{
  "num_hidden_layers": 12,
  "moe_layers": [1, 2, 3, 4, 5, 6, 7, 8, 9, 10, 11],
  "dataset": "wikipedia_en"
}
Below are experts of layer 8 (counted from 0) of a mixture-of-experts language model. Rows are named router (the router's row for the expert) and show model dimensions 64-127. Each number is 128 + 32 x the weight over its row's rms, rounded and kept within 0 to 255. Numbers have three digits each.
After each expert's rows: a language model's description of what the expert responds to. This comes from a sample of Wikipedia text that the model never trained on.

# expert 21
router:132125180127156147063130116152116163155079180080187148120158123122171149147080118167075087104176112130143144170157060133114139106173182152091189038171067166157118111180135128140103055129178143
Determiners before nouns

# expert 24
router:164131131167192202104100091112146160183109202113126124151163120101101123145105169171086147151157163171155166166154114158119171146129169134145161086121107107109158099087155139149068111102161124
Prepositions in titles

# expert 7
router:178111128128127133065115143149146098117127138071158146170161134106157130178134174182123111120155083144185139140157093094129120110075132181129149114146068125129132089117109127135100098091209110
Clause punctuation

# expert 0
router:139077157115136131088136120130122179144079173079191137106191163179115130136098127135094143114134087176133120122179057087085132115130102115130138115136114138094122108135129131154107097131168183
Person nouns and pronouns

# expert 6
router:213154125121157137088107114184184144172156132135153145185143165115127177182146128140083109088196129170128086130173156155088115117123113168080110120120120168153134102107129144128117095094131202
Taxonomic and chemical names

# expert 3
router:191157130139175149130104133115096159126133123101164141121140093114157153179128181160108142145144126177143189142162090124115199092100130116103169109151080142156153088142140121135107087115145167
Word-initial capital letters

# expert 5
router:175112132141171188105119150134127161176115157117142131182169131127149137114085141150111123105154116183177140160139047135116189132164117195132115084158135154140121092188094144142078054122149141
Election table parties

# expert 26
router:138131124136152115099090080108157139163088192098183118115143132168099121169122142153073141174149131201177110149169092158101136078190140129090150101147109123140118106153143148162087081118190173
Name-initial word pieces

# expert 15
router:206142200117157153126130091149148101210132165107114154156131112137099133117081119188107141112149093128175189134168093145139133136139132196073157130214107161155110107153130113168130085158162141
Quantifiers and number words

# expert 9
router:174084120106120129110086105138159135125111169111156164117173083118139124136128159148102086084155089147126114150177122111138157131171157119139198100143131130164133097196085138145081096099157124
Personal name pieces

# expert 14
router:126132185149167130083132130121101123168156129110185114144204088092147140142069130146119125115127105144194111149167052139092176076153139153150163147151101125167096100172152172137162090134166124
Articles and ordinals

# expert 10
router:153057122129153149071103158140130127191157134077189119141180129148091213210089187166107127139144103136131132174145080119079146103178109105079137111146120156139145070121105111189086108129180157
Opening parentheses and spaces